Experts of a small language model.
Size: 13 layers, width 256, 43.9M parameters.
Experts: 160 SwiGLU neurons an expert, 4 picks a token, a softmax router.
Training: a variant of Adam for the experts, 10971 steps.
Below are experts of layer 7 (counted from 0) of a mixture-of-experts language model. Rows are named router (the router's row for the expert), gate (a neuron's input weights, with its number), up (a neuron's input weights, with its number) and show model dimensions 0-255. Each number is 500 + 40 x the weight over its row's rms, rounded and kept within 0 to 999. Numbers have three digits each.
After each expert's rows: "gets" lists some tokens that make up at least twice as much of what it gets as of all text. This comes from a sample of Wikipedia text that the model never trained on. Tokens count by the router's weight.

# expert 2
router:518478605451499349494559408479507556437554539497477550451542554437497518440496526437519525477585506557512469503488463518526463496699529461524535497490487484543518537504455487490501533516516487431532535446447531444481517549522555496532507524529446500508524495530511500540475500547554496466475503497557537438493517494514507463548474545524535516493551444474443490570420470456535528506441500476449486498508548524425469482538500452531515474453573528467517522535562481483520509475507513555442462486529384520493536489523497483477495521453499513473412437434474493450509500490541497555456452501479516569475489518488487474501524477426482488461516522481494488443511449465509525500520522446498527507472500498494523478551499472528534471480472447489539488501396556470504440387465472
gate6:521529526499523553630525538533491591518651518481497562443466465479494510507526439589463491479532533481473530505489483519488522455508570529534530552498458510450446425571513541414499479496455517507478548499527451528552508444519486428465464481469571450441458531502519529576428564564472552468490487523459444434513463471560449398432544448489504528519480456508484507547550481450442454473525533542535470451489584533467495449525508534457477517468467562496478498489456433468475553486517472465468424507549499489483468541511459563532471492549528447525507463483533494488533504544556576497507482519518455506551418481503527493493513509514498522428482514486537524450493481511458435494549469536495520513601500488532489452497512510503541462483501516442577518479523510438468513468483570
up6:514514509553536489491482505537525553497470554458510478415433530476490482518584447530503493458530503532514524590561471457560543447485480510501496548486504487447438496512516577527505473512436524546496505459513484535465544471536487483534492481459456507448501383454480535532538580462490450498496480597473512504504493460434465476433486475518480424575538464545536433507460545521506537441563524536566467469549489463487511465477567475543453539499447489498493472539482436486435543491462536495376529548555474635465508527485510514577498505500505424470512543558461522541538495540429492582485401510453484481482495508489561493550452511485480517509496554422483568444517482532482454435563537489553488494489500505500455490538504435560486485522535522469523516453528510528569451460531532
gate7:515525526495553483584659474475513513515506473570491509471542572474565474502468566490490535399466519507470422539511501535542522446520549526447536512449506518480541517465567495532479426518499508481518515527489578589580523444492463493522536502542509544526572511487528508525558478509491492496529462466454431546475581470472471474531452536501476481413479550536505482506498460596591496542422483488466503465485512511504400517559475550497478534411559510468432470449523524531554460564470437530455499435557506508466507464491492489516507544483536472496453437568463424521514491450485417491446473505492553536565483483494459481451441456459446474499520498460529450515479480505490507503513493492451547511472496504430543514516537522530534466449512506551540488550561470487442500456554495
up7:483498449493555484506537507432559508509487422544478549448498489461438500471458521512522499398494418481481531548477547501498483517535451520514514422473493524493521541491480480528469577435518568499455503513474510463516461455512464566478504481478579495497524577511533519502535516538446518519569539487531559515490511524541586479521520526447458485569548451533541444497481481467495568556486550492482479511495549556512498452536474571456463445477475560468530508477457506546445483486542446591525530473572490537631447544399439420463517521582496543487493547572479453480522494541471540530461484491582447584437464466465547486470509471526528490502488522519503559478530440477528503435460476552471527482482468542507465495425470469530433494507529519505567473502430519532590468483508461
gate8:491479456488512548572546625540505454456571525475549455493437563521484481440550463463590531480408509497508470541507531461569556490471472502489540489447468509502548489506455526523473465504509549502491511504519515460490525478508526481457465490439498455550551575560471479522451493499448534452512493499476487574521491487537463515465466477514538461437566492491437500527551480483548516525522435479508511464504545549520474555511479525469469543528448526486421469424414448431525518549505561479481445459503464459448521467419532490486511571533454488450450529537494477520492516410520578506543490522495449601501523520447493479511502546585469445528484591469520434549536526529464453495581497481518459557484424527506565477520433552504542520482543581522518556501489556471483571528485502
up8:533481493484469518501456523500521551513484473464542513474405528438501483541509483530479536536505496494463509478446528504529523438466557491562505484501461445534477536455525541509549497485550524552506542456484497512433505508499527476527461523512567436534566427467442463527517499504496493523491559438526513461432479510513467498468518479492504474484494513507464535470559514476476521475495521525454411363476510472480510574528516420536535526530604413590508435541441485557458553492530509520422492471547529565488679448503466490544458525483547552480510517478507480520479431475519530459542488536469476488466440540478512573492441560547500553585522540404471488445480477513468531428509472490468503504513506547497498546544487512508569473515481483522478569512438602467449511500477553
gets: " | ", " ", ", ", " (", "–", "| "

# expert 5
router:559514583414571383478527434503479539464532509492472501470530506511434505477515494527573484529518607525491504488543530454498441447689530488441495505467416493557495531503453455458526536501565510491513499486508536463460503477527517514496561536561522536509553498520508516500505485552527492476430523491530543477510503447516500499499457477487531496488527466391422542491510487478519474478468541548507444519486537508421428520547528512472501473527529525423547535485506447514509523469492548486468484491526313465492506500529507459498495539455477461427479478458551500473489463486520501502509511478450465501532498550531532494481488440530561463503532535435536532482526494479524490517539499509483502485468526507552460503586463428526529517520479514513461498463471575502457482360480478
gate6:558485498538496472589547532511448486508513507497493561546520515541543475525554464456456552497479475556440430526523491553569508445488482470567415484486416466485499538499479476582564473469504474511473524564515515582477509519519474512496535489464452525499496483448519512535568486554505535528557526517443422451504512427476558536514442511456637546484468493493473526516467485473538482486496481497528381533495560494522437461552573529474477578530493593493546588516452564514513481517486518485429538506467505450473518501509498531478510524512542505452442503493484586509502446495556435470493567480546410546417482453473494530462497468415473461455484551508466574473481501532472506452535512516553484424502503488497516460512552450471491513493500507478515522469568432504421540468490452
up6:543482479483489572470462505530508546461500512458451475547496550530560572512524517551404499483504488493465451560445436565554533478499502466544489509480525461481462517456518534436468525497498486476460515532517440432543559555508517449464501472527584442470460510502524561497511464452477558533476509523506347470514478516551531509557519461494455514500411505536503532473484558530520463436491526481538523522468458531456547461483549445478526506541522420458445494492456503489510457535520486456476444496483496636584528490535490537410517468578505555484548470475526515539465538516403511540462518474539566500523561526486485542568494485529514462558445429534488516481517480534476507454461438524516579495477516503469485434553571516534482535471497520525493500435432497408499462523473570
gate7:515496484571491445544593490507500452486527457473461516442468453495421465471421510512549482585521497561519519501487531571513418472505452453464525471524479468455434590560553451474466487487464512502440521495567599480505505572536489544418491481500502541443509524552498471515411481500499468476493516587471546510502543493533470543464415484494531582554448499509465460472479499512582535449500529488514512465507436501482435494525502480475503477533471489586510562527456535483567468561468472499594459531522454541460454560537487526451478548460500457477535527469470500467488524470480513523480474448491480572555494546437582500496455489473511520500546514435512510539539466549479512449579584502491521482410516510578497523461456434449513487526474501538474456536498527503494498491579572
up7:511490458544489428538517555548503491521519539411482504431536488479513473549403512479489551637483465547478473488412505532514490487449532505475482514496526575469546567552526445486400482521563484538514460468444477565537489527491463461512506505470541477582492556511509559502434521516499553535505497540544492506514487550566467518437518427501585493510567443492474511403460556506556465488554577464468451474505495511482589545430451487476489459548528492472489425479447539527448484512489477467513519518515503594605427502475492486482469523517474470476494524496548520441462470499502510525500485424506539507526430525520500549437480508576485514489565516551492520544535494494486552555476487463455422526446523480543521549416497492524467529516513473396527475483481508524491490527512546
gate8:478521497439495512472509600435427546445437444500454505478482535522570519481563471463500536569532585478553491486471559489562433523463506495506534508504466446554535575504523481468538468470526499461430604486587560521562449389454492483525515502488534501491517501491483556512503479542459564483495481497540494487544473517502486535542489521470511475509510469482545542513556455421468531508528466436472388524464527467537507514552578445564472497483430459380538508509521455436501582474481481455499494513470463490534488480543508476527457451475490533497552590547560506523495503523522455477497467503462543525475464483545530513494561522513533521443511494568511555469507531538525510489596563457503460507420444460529483467491479552459490491473428503558455553484507448523451480490571499
up8:539511481481484533514463494515477539451549452466438567452525498501463426500504499524451420459531447528459452576537487498479605509508465498446467460538500495453532540467544538517464433539507451449497448540513438501500456528521513527500472562475475513470494428500507553520453565482449503497478537487586544446500428469599534504478515530522518506495581495501481528557492400562483515526556493505465498479556507468462563437540501548542553495462514464462560502503546477449560459460572543506530486485595486459527676512494506486533470499441458480472542585500450519544491499438583520542508558486476474458468543481524458502489480493514459568485557565470433476488493467528527480502479471531499449452491532488489468506463489459550468516458518476495484491540526500393451453526491542
gets: "\n\n", "\n", "2", "1", " | ", "–"

# expert 14
router:593490581440535364450462464548456489466492498480466428427503570461467436480525524489574496571514512531526505552488517506499494452587537513485527481479498503487516502513433455465471505461540515501494512505488486526450486535517502504468530561489452566484512472519549496543505491534547513441519492501492536454445490455507428495555529524512507484452468468399501529526520475510502571542463487556488502508556530495442471480464495480561469471491534532463484485535457454491531511436506478494526470468496334500493527480575485474496469476503515547442539483519474499414475463463484515518476456487432438562569511513548568433451499432500465443462522536475492514455522410481533578472550476520519569501479457525475489482572452503487504439568522482528532474430489488445524478401455431
gate2:554514579492502451502549533513515535455463533536521501486542505394483514541512554453557559433494515479471485524507532457456508485512482524423537505480537485477434486509481465483579508431503448514510466462537530491532506490438543483458456518512428502490495528474577538578528491467498492420461469514494519539534495485486527554521509541468529508509471542510422495494479457498479505570483565481578514441487523486505496467513510488591475524500556531456533429377528480441584436569505496429505527435495456590517606480464485460473440499470495587501487554524449481579466464491476461512518504558522482524438497562521531451498530550488465468505472541494530529509552525486474495509556486472422544526527458446465545503446480526527546522454501399425566487531447499470611491501503512
up2:506537484537423490538525525504492574509499457466509527529588574499501525497497508528485556486495405485572530492531534448474488467557467537476508461538477403455466475555535469502531489496506460524458527509475531471494473456435528510554590560540458496453548546415540439485487533504485537479572561494491491416487528477448538468492505538479530502563464528476488519484529486533507599540457488444574518511522473511484530504520518485566437444512488493531597494533493478536470458492508488527529609528514478501417550497498515480436508499461482564475541528560413440474463523494509481492476522493518396484414486512496525536497487505539490476429464486531512487512538531511527520467486564459453473465434516441521603468423566445476484388445506558534528442484493539494479480452530427
gate3:465481526596566508555562471486487423499495491487503486459557531507521533491543499548614468450491541512495492452486542557560514477544500497480480555450470486554501451512481488497502528460565512501462551493415572521562438451454474468453502574540424453473484519522513488479431486428490548503519510520589498562462470484578508533462434586561470509492468514451513520439573575438533574525550446531480533480512471499535559422492536494495431535454535484469450482492466497472518570447530467508502464478520428446530536510498501547504496550458512532451533472546509520488510423526489490516506466476539454506490547525532524466459457427496474513543486549474513499465477416441465546507522564490551489580464438496468503483496528575514552477488536468593425447550523493500452449483516470
up3:550504484455481474556524540522522531537504472478486493447490493570506448576412433532541523499554480514494488485498523512526485545470468567498485557512485473532582507475431473523541472489569495575456549482470478473478528527523499491539504549464510494523556518514524512525473541526509492501506465525516436394433515499551557483448479529437501491458531426519557599557481491539473431448519407501465523506485582535443500498489495539560590470484468490488505527446536485483506532459515518533572459629570473499480581464489427586446504477419527512460584494515518528511451570469462510481462496532464492532437537508437460491461512539504539472462504503476490535517475517438464539542477459521447424493529542543460472409495522477526530477455485432472465439498521488427498482507594516
gate4:555487470421639522432502599515489523461473507473542478589493458458517531487520466497513527464531543498477578532491508441566433459519481509487451419480506488475550572497509451479513513435551516459520487561423501506530499525521477543522524473572485451441503521530497570529425532555527504506446517562540550480517447544533498439516432543445534505492518458456490537475521482526475543517488522502488469484511487543495489546501574530548478502531532411494480551554484519468499510513423436530546550493486465468432511538547476557487513520472583437469484445470454535414496463470538506496436520537516559535502467457577478553536483495540604475475563478472506527544582521523526522442483488455460504481498459437463459488483455500464462545489515443515515534417528508434452501515564471
up4:513485375425522487516503505439484532524574475589510537490504557461557584493522467483499492546486484502464582462448482543474540464460457545503527519472437477481517490544541548485517477555479445504511532450500428501583510578544457519520480485485462494438511509501482543432526556468447450485461481517503444443464479496501387504510537479427461537484453511461474502514470554487502509554493492400483478421457527490491508494495539499484519461548540469481494487500558509597472532486554533540489523463643496523540508428488447472552491483524498521521500466554505507527576527538504485592479471440535474466471470549464509524514491503479492468482523477469539446534516514538478500467530512513548472530503556568426506609521535481475526548540485494558500520576470553500537507499376452
gets: "\n", "1", "| ", "b", ", he", "m"

# expert 7
router:540518547400565396495484450520458570422562458491482479445525515460475512519545515476537505527550534525503449497498521476516467442640508466439509521474483457479486564534438474478553518476555486528512512502533474431486561495564540571487537558515531496484602475531502524527493486545502520490484480471527574499527446475541454499532538491491520412449516531398493508519529481470498518452469519518454449559513517441499474500534537495489468477508527500404539507506480495510535468437506537543510467477490295538523525507543502457439543570516507535439494472502541477483530523488536496558508511519493493467536480516527517452478453450518523459508516516426503484476565481542492486425557455464472535547477473543512469518588501468505498487528504522538539474465460497493513497389451470
gate6:471499509553485448606501527534502499476548474481481533539528455586503441583458504496451476472525554496455461435578488459528420487516447445446494514517551465469459554536509463543494436451516531452546489411503534525492554495479512515531523511536491514503530448432454461469457406472518533492459502482524570517562482553511453366617516511524621487494519528468471503468535426492512481495517487445532468463537462496444542525538462518499536533519442503466454534547524517496495460469513545491531480479504484445426551480509518471514517506508503448508493549538547485512515496524501541504534563561450561523536436606583538503501544480511516576532548471450554521536494442458510463416535493470533449518404471489493466462500460451507525564504488498519515474473465517468516529445467524
up6:444528491535503595495526571464458532528494462454495500496490525479504493428480539535506490467483445546582442489550469534399540482536500502492467499449494532519591523476489523589482497578506450449445517477468501511613503422461498462485536512498490540485447434468548434477563479497482497604495456458602476447485542452538485465440574488554536535499458450503492531507509420519439570501491528499476551547492464497488528486522552446567539532433544523442527496466481478511575535431542508496475536498450458641530509501516464548476468543488485432518454519544478482479464544464537548489498524502502476498505557560512489515555509508502485501459498471527489470520497479535486560480430446493448538533454490511484472469468432528519510547477560492465467471511537474401483554550507557
gate7:545472496499481504519650543485530466443526467571484480452555522553471479475519483501491485466527456522543467509561442501532485443473493499527536552517528491464467502503477514453427486517440506464544466429404509535507497510507470497506451408523524471516507517487509442488489497497497487448492582544500461526525583440508513420450505455480581515474538457511472514497517579466455485468483464527516418471521473422506514505511579420490525468478485558577434546497459458493479562551480524514503502504494504519539502424552496554476566569521506453469515539540583513510447472465566522515493531493453480440504510494600487496602543374482553490504550516507541467572548511521490492460506468421524497497531543475463485473475540558508498476517537504494469438533521492464469478454613542
up7:419469464516503545495463459511518420507546494509456514494507487458523493463472540570467464533449480547546507483559421505477508495460516529466569445493483463436520493511437477572526489397526529462460481553501450471447500493532477539491553486447492538482529518502544482532486540537545478525459524550494499434515486480463458509469470535462493501528512473483486509466525565539500513537482524481596566505507556488500612500501412562523470471496514495568490525537532425450478443498507482447563504485518506474632436556500611416532424413500466403523545528516454543515458510567474535520491487400540508510534528443425499535444470439471496488512518553542512484570470432501471508511482502507521561486514483536515526562557476515468477535568518525514430452480512476492517522540569489
gate8:489512494481474454463492597532471476490486553439558476495506570445540453457465476387504456523515501532481515448486478530500458569521508443505503499545477482562511505436427468507531453507464491538470533544577466546431553505548525500482483507466504479445470488508473527500477476571528482496452506578473517510539539542524491505538425556491459467573535494470520462593481507516567494504466515561523471473553578493526544481483498453502521553413448578585540525491515547460538553502488453476452475453482473520488452528533487512592470501508542455445542478425520525472397520433561450489524418504458543524528513491494504485464496483517449453535512538490511494493545512554508542412540482485526457458433498522541457515504567573501532542491569536508569453443456456401466463509490448
up8:558455489471502530439563454428483474507538529528527483491498526507494491573464481415529502492508447462453525513498514515464446486546515478603562461472395471531523461538370535535490516540464501492443469517569476415477544502507534467507464449501510521479571511524508471536481579498476493445523518505481483536516601456578527535557459568468550541594448515443495477553496526503458467475499496529476531518502420449499532498520500544549502514495551567548408419518552436468477456537446511499479555559530437482521652440538531481509438477479487486479507457424489487526470567491494491497513489504477489487481551463502479457499499519495533501510476483414532488525521511510537513441492495480513489491463500506563508546495510537562415476443495556438542510589510512542509491507469478
gets: "1", "2", "0", "3", "5", "8"

# expert 8
router:578354555428566510464523467501476538420503468460433465487511510482456516463550498478485483514578499508497473518487496455510457429593561525468521481482435491485487551537461476462490497430574461480480508473484527491422508524511532502530538516482494508484520463527535514527454421522586534387483493520547560474481435461505488435532519546496524455489504496360407511492494477479518537508480475513463463548542529528462499536515521492517446480449537552435494495550551508531532522509513523522487460397534469552461532498570523444477448516451471525474470501515518552435535479483530457533471474475473466510530498526523505491487510504483552495482513577464549532478509474438540494493568484447520515535441496492514498490560457437466521459520501436497480483476461505493511453331450466
gate2:517515610477415492529525484485475518484498460478515514483528540481541541454428448480504520522451505467552418524441519470477474523530530522474462456540507483498560589483482454475517521534476475532441467440555514419539488528555556455490441507488496492476498479493459448483450500523520446465477468498550541486529466423543547486560485528540508517478510475432528522481415505436512498528518551481410420529487501517546501537560488498561537537515457595495516499493510521524457490500535510493549422497490522514479499511502553505460444466515594539459573566496554574489484461437470528555602531462453503490526452485550520507469482528498562452450488500482516459492438468509596489519560494522570485642516446457481467478565479512587510466515494405491522568529524511505483511471436497
up2:534488520481468495563525471488474594483526487571479527459509489428503450588532570491574401481483480511460465527474482473500531477487590519465516523461494506527510523519545444517517488504510498555535520419495481459449543504470576439521494532458454426485516469488436476425444509507520455489523521466516443510532505518472526507451516525512492546497585589519412479509444490489490506560510550526522543502477494466463496445391528500611549597474558478457542525480548520489478549437411490439466599448472500506516499537482516563559489451535453498491511526561514556561514518427485425440424500514522497525503504551488504484470509484427549497472510539487534543490476540450574511458475512449531498450444549541510541538529476478481475456515529494417581539508539499512530488467500473
gate3:582485466652460485491455540484445471380549504500494491476467511445559445536490496452509543468508527490464482532542508472519405512488456463600518492456530469489531494512502474478470485563496482514495549529581484498487441534512555532443481494546485505565462497515447546467501528463488479489466531465560436497447537564485513443542490469509459540451498495490552487526479500493530487538488477518515532460566401518536513563558525556471563483524512542486478554517513551517551489477506503567444543591493489453451509449491468524397520586424484486513530505530479548438406455461455540542461537543498589609504493517514477520494426509471500504462483508480493488493541455524382561506537495509473488490490530534507473496478476503520564466540519459540560548458526548516515492481522459
up3:441542537480482494523480445503545483532493482443485548491501534440573478467502412489517548443490467520483529497459535521438544438529543478425525495532505484519519591527520463544540471497449493561530511518552499487439518384468521444540503442534475542568507520584516521433534536471456497493499547438498555491510581548529505537442506426460485476494442563592485471495488544509470531512482551418514520432529554436496500542555462514540452519526446439540479536479475488534463489518488468453485547615511474474604506522506518512544421515555569492541471490469376565490478478550489573505521532465527500493468458485500500455527484534483574480591495466516513478468451505560543442492516514511520515495474484418525525541511485446560443454494489504458538502487524483439446520497532497
gate4:462460535493605500578533493510438489500515571432537508525482530491479493481550498473497481492468535553487580525484517535451457500467542532457446511433437493540495546493542492495484505522573472454489442473469557522465440548477455546504475438541551539560534618462533434526529457597537541536513449440476510583445496424571532472501536511506462514492436519549419583461489494525504428493510530534511413469527557487501404526572517509531491475530457482499478489516505521549543514523520414455509568533532495546520525464513513498523518512480425448470482436528532477502510480428512495547521497541550503507544489489532449540423459497497513430557466545492507474462469432471531488471506498530460480515497437499507420497507503521586550490484569517536523481513435491565452548448455525
up4:532529467501491488510523472504544512460429520489495476426519552547543510534445475502513453565462524444443478486492510508535467442497505455551463443537484496517511510516484512541469485486456508458447547417519559456501478490535500496466407565469531594490483426455414487504492590518475455414512474571458464482476491528533475447479482520591524580574464590509503526474563574506471473460506513481514506485477566467493466559520526533503404541487564501496522529500514519481480487466505551400422503462617521475453490464561463451473529482504525558455488495530548556482498536500442473421474505515572524571492455453514523522496503468553541529396463480546537534466493500449534526464462539489531472574495561538473428478514544516560556455552495511495517471475477457483547472497537504
gets: "2", " the", ",", " a", " The", "'s"

# expert 15
router:558358578386541429463560461515418512484570493448477474503486514429448473483514500501541512540521499544548485468496484499524508470658513486453581510460422482497493549536487472462533551477522487474480527506486486496466489507545560525507550510457492511482544491532524500525478475496528506478457501552525493452490453450500467511506504534463511499400503477377411549537473508510510515484490457495482484522532561535474513523574559458521469401510528496469494511482528511552491557510489537493524467480482422538497537509528521453446450524501455485490481494457497556465487476495539447565483458481497462479492472536466493441451473436432540441462548474434523499517530470476552502473599547465505582498476449540535492508581503484501526452531517413507546523456498547515503497417494456
gate6:476424489514473448658504467518524520506534493450475461479478471534457493472469525564549574519493524518509414600576442498559507501553499526545482498521546467452558471481456499513528539452549487528465514511582458468516537501494542513496538541440437496525464471496531516489561497462506548468502472453465529511499498538470533421502463495502586508505518496447530493502466569544487463532484497574510463527507502484474483517431494453510395568431500513546543550488492511521533457494452516568451417460589487524487464459515489519464510586462488535526479562526560501571493455506575480459498455413509514494471474557499479465445448490469607489442422480503449528566482465507544498513515473515533466476498496516517489578529463550468469414530476479475479421501466539503552491519530552
up6:520456490544502480527493472565538565479455480502504492529495507563479511482545460531448457434478525487573519510504520517475496406508440520540551577491491466536528499502472473522540553484504523509575498469399473471496520505566430545533421503527494492473450555554502444490509525533517507481532547519485458493520475450442509529414596566484472551559517472518600529461425426482508506473478536537526517544515472447465492492579475517422518424491539531493547442542473519504422460475528463440526547578460475564497457478521509527497448471524502424582439470469514565513461474524453533474521456573531493498511497513472510535485507511476485513543486532584527541499435571472518449466505474499501471565433465461492489509523392527551515475431555534506544453444530482469396485543514506
gate7:456498526559530458506587541535488430486530463530492483504557562460463428513472485458535541485545463509476528580465411515431530479578471486420532510548543463543475472434510445453492432492479490491500527429464463552490559521568533511455523509519426561530579394509480432455498481510457502502538543459401499519457564507542492446520492466471530522478502519506534515531523492554454499437523510511518513546515526491430474485500470518558573453519461551524498507445488536486515468529524484552473532602509492486401541471532476488431486459462494522565490507525473525469522510550581554615507496458446498559461473533496503522519485430443565546469616434474531501453500505539508549462489484523528510479537496521421464493501450502513480447520532502508550487499431549467496481486506513
up7:460420577449433472523516521493476600481574464523424558534415544506487444524534514519489437484470467467605498587477475497536450529510549523503497526543476498437531465516589533452465493446529531447526500508534444540482455465580528490511469524459497450515472557482558566478513580540465475520451499532539451530477398494501519493513540518513469451463496493515556452464491502493575504501535484492504535544509500467507521496514464454499463530533517498495520522471494466477455562524513438506567472515449522462598479540458500520480535519557503431526531485476509516506565500479494424508453470517513458442533489515542508522473544482488540565465583455536498436547494542461526601496472574485486414528519447479474389590544500522531487552507465478488538503511529429457428474491465472
gate8:564503517477434457448534596501517500520542534421501559513466484469481493503514507474488527569511511469547473435478527470496482467545466607513551490446519447499494557436503419541507526440519552472477559497464515494492513465537456459518471478446537464542490544467523524491565452542506600448522563468473501503482523472477468487536511466513521572494563503453510497503449522464506503494510586495493549496506529424474499513440528550538444574530594529516533480496538512520476523473444457505478524480421504403470396489542576503486538501483462551443462473456512501509513451432479523525462524501496423478505532502462516516539501489444484388459447526536514492538446516618573526481530484543465452514475494497461513526490488552529534503508447515486461472496561508467635553485435549
up8:493432543469502507483453461596484532512455495447483508492548542510542515465497487496496509491469472481551476428565525503504524542488544493517506488530444437547483543501493476531512504469483523541479476524535493427544549478567513524518524485464477555409575458476462507513472521481510509451501538501508438545403533535381497506499478608443567537542515499478472486469508556514550455481465542558556466442583548440496462557504533548515482501501528501516468523540523546510578495441540492595475588537454489534475602499527450538511503549505472538572471448504503464499438489506533442489471516515449438413499545412438498433464539453518507504448509529508503400551519492491524557475522505506454482486544554503472460511557444471503543521516483524547463546437557409535496459467505457
gets: " |", "\n\n", ")", " |  |", "===", "=="

# expert 1
router:556349620408555476459576442512432554458544508454495483491499563426479490422559525474526418525517533549540503504473471459511489481583561470463545560468441494523478532517500423469535504470517469479471543478500517462437529510519533523508499560513494509495566488538519509523485482511548527487447492506547526479488478424568472451522522571500505473463523507404441541512475446488510501464432462556454474536562529529465503529508521490492468456484553550463545525522548475514516529529543543500490440427512474514463530498504511476444452470455443499447514486474542507416501529477521489533478440480454474547533465561553547455473490441449484454462504524488488514481557471438490465484552545458522499547450432519528451506570505450482528488529477462508546486465458512463477468400467440
gate6:470395516479504466628506461478433534537517487417539531535566491468546571400555449518510523448463467476477513545495515433501441539521540464529575516491551497471510514517501530457526556575475506469502479479533424443432493497548518471567479510494551512506498536475492486562485542471498456498433522487478480547485565486528556509530539520425528497583512494471513524461464481449510426452492515476449476550537482538492550478550456498454571483549469520574520537500530534500493516493503473428480493494457475508481505452473533447462514483536467592522519463492465506497495588479500491546533427517561548510561470473558583541480564472484431497542441511541447447503539592481501508552453523484427522540512551449556473486527525423478542495587504492486481518464506451495490569468443494
up6:519491475541518476478526498463452524494503464432511553507539529503561568472466582489549472576507474505485552472529539493383403522522483446481496557494479481468565562519500416557536475537552494575495488561513461453443536465607408584528499516501505505544541513490501529497538462538473431497490480458525453473500447522463537559538484503488564495504519463485518481508528549475542509504485487503397446522497475438481532519538498477424584498560520556507488522432513462482503414450516404534457445464481479607517506441492516455447506476515514494438484462458537521470488534585469460579507511485534557443513546527506564494448434520515550501499484514486505504500602505513506496508539466509533452471470477543448493470522535435542486532498475460517502493413463527558558490473505540
gate7:488542509425493515574552545567577543515508443573557542501520464480566477485502566468490500467470516501480563518512558460516510433465532514524489490573530556465551443472502543500484437496469518512519496415462477466433598512521518492519389550543528453527481562468579503481506430538554554489441488501464483515488458498500470520529453483565511404494418491544517460440493539497530471449438539528443422496519545454509503520442499420460524527480576550519441514561440491508550510470509476494540499548508501574487499544504474452526525483503472540514478435531528474544497568478442445545526432504521581434544435470482434523467500476510464492452489532501552533500472507561558514481536493480549481482557483489505567492514568461514460485476544500425555508518464498485474452450548447
up7:567513569521450500435519524534527482565541477463481473453514592506518516484506471561504559549497535526489472539511485463520491538513458532537539408495498508481516485518541514467477471441491472526458506603506420545443494414504551515546497518450535522467473469533454512526495574448508470476497525557550398448469457482477546482518528491469562536477394441496516526499467486509476497601501459388519534460527493470511536447547472481497498445524525550532438511533512524510481496512492492538544523489474504404574534500501533494437451524519522522537519503484440513492457522448528558434473491533553468511536505584387509503455546486427486468487483484472503467482474504508492526471487511528443567410491507487455563472476493554515553470528472474505461580450616597450479504545533491
gate8:546539550577491493475522564504504503488546464534433482555487517495519551523466421487466482459492474449440477527587502522539482468519531480479443529517400528473517460511486511580501509452486543501492523468584508594455534454551480477512509473445449529546453482527479519521509469507507448495521458403461567423563490514582475468529523440454493555545453459496483456572490501437558477550538556453548543486508549457521448538503471459553467519451515541485509481483498526507497505465472522573486564443595502550477493497453520489510516544482547528557589505420527479387478521542529473482470565513496487492489494514522481475524372472496454483470556480510528602455518470447481527470516501565499455546481453461505494454568472486521456530535474458491539550428522531501552506490553487
up8:484522485501511530508495495509427497459468538510576437509540504453567499409504573514474498502518570558482443557452507481439507455511432431453464430524520479494510485504534591495484471465507453503490528510485591508435432442475476488527512489473451445438511507517519483547556533527509590465469504476534516504467490443435549478523593449499473500554530495466511500505527498477511513462507497490532465532547513511500552486474514456534455554498554526443543514534454506516485524521500573496498525543566480529493630479543540450501508477488487511541515442546553434425470496544509540570512410455449463559551577547481524445462438455469495547512534465492588519458470507479509462494481541444568489523471505421509495509497567539464524505561547577541489511545379494535509461460506447
gets: " |", ",", " and", " was", " in", " the"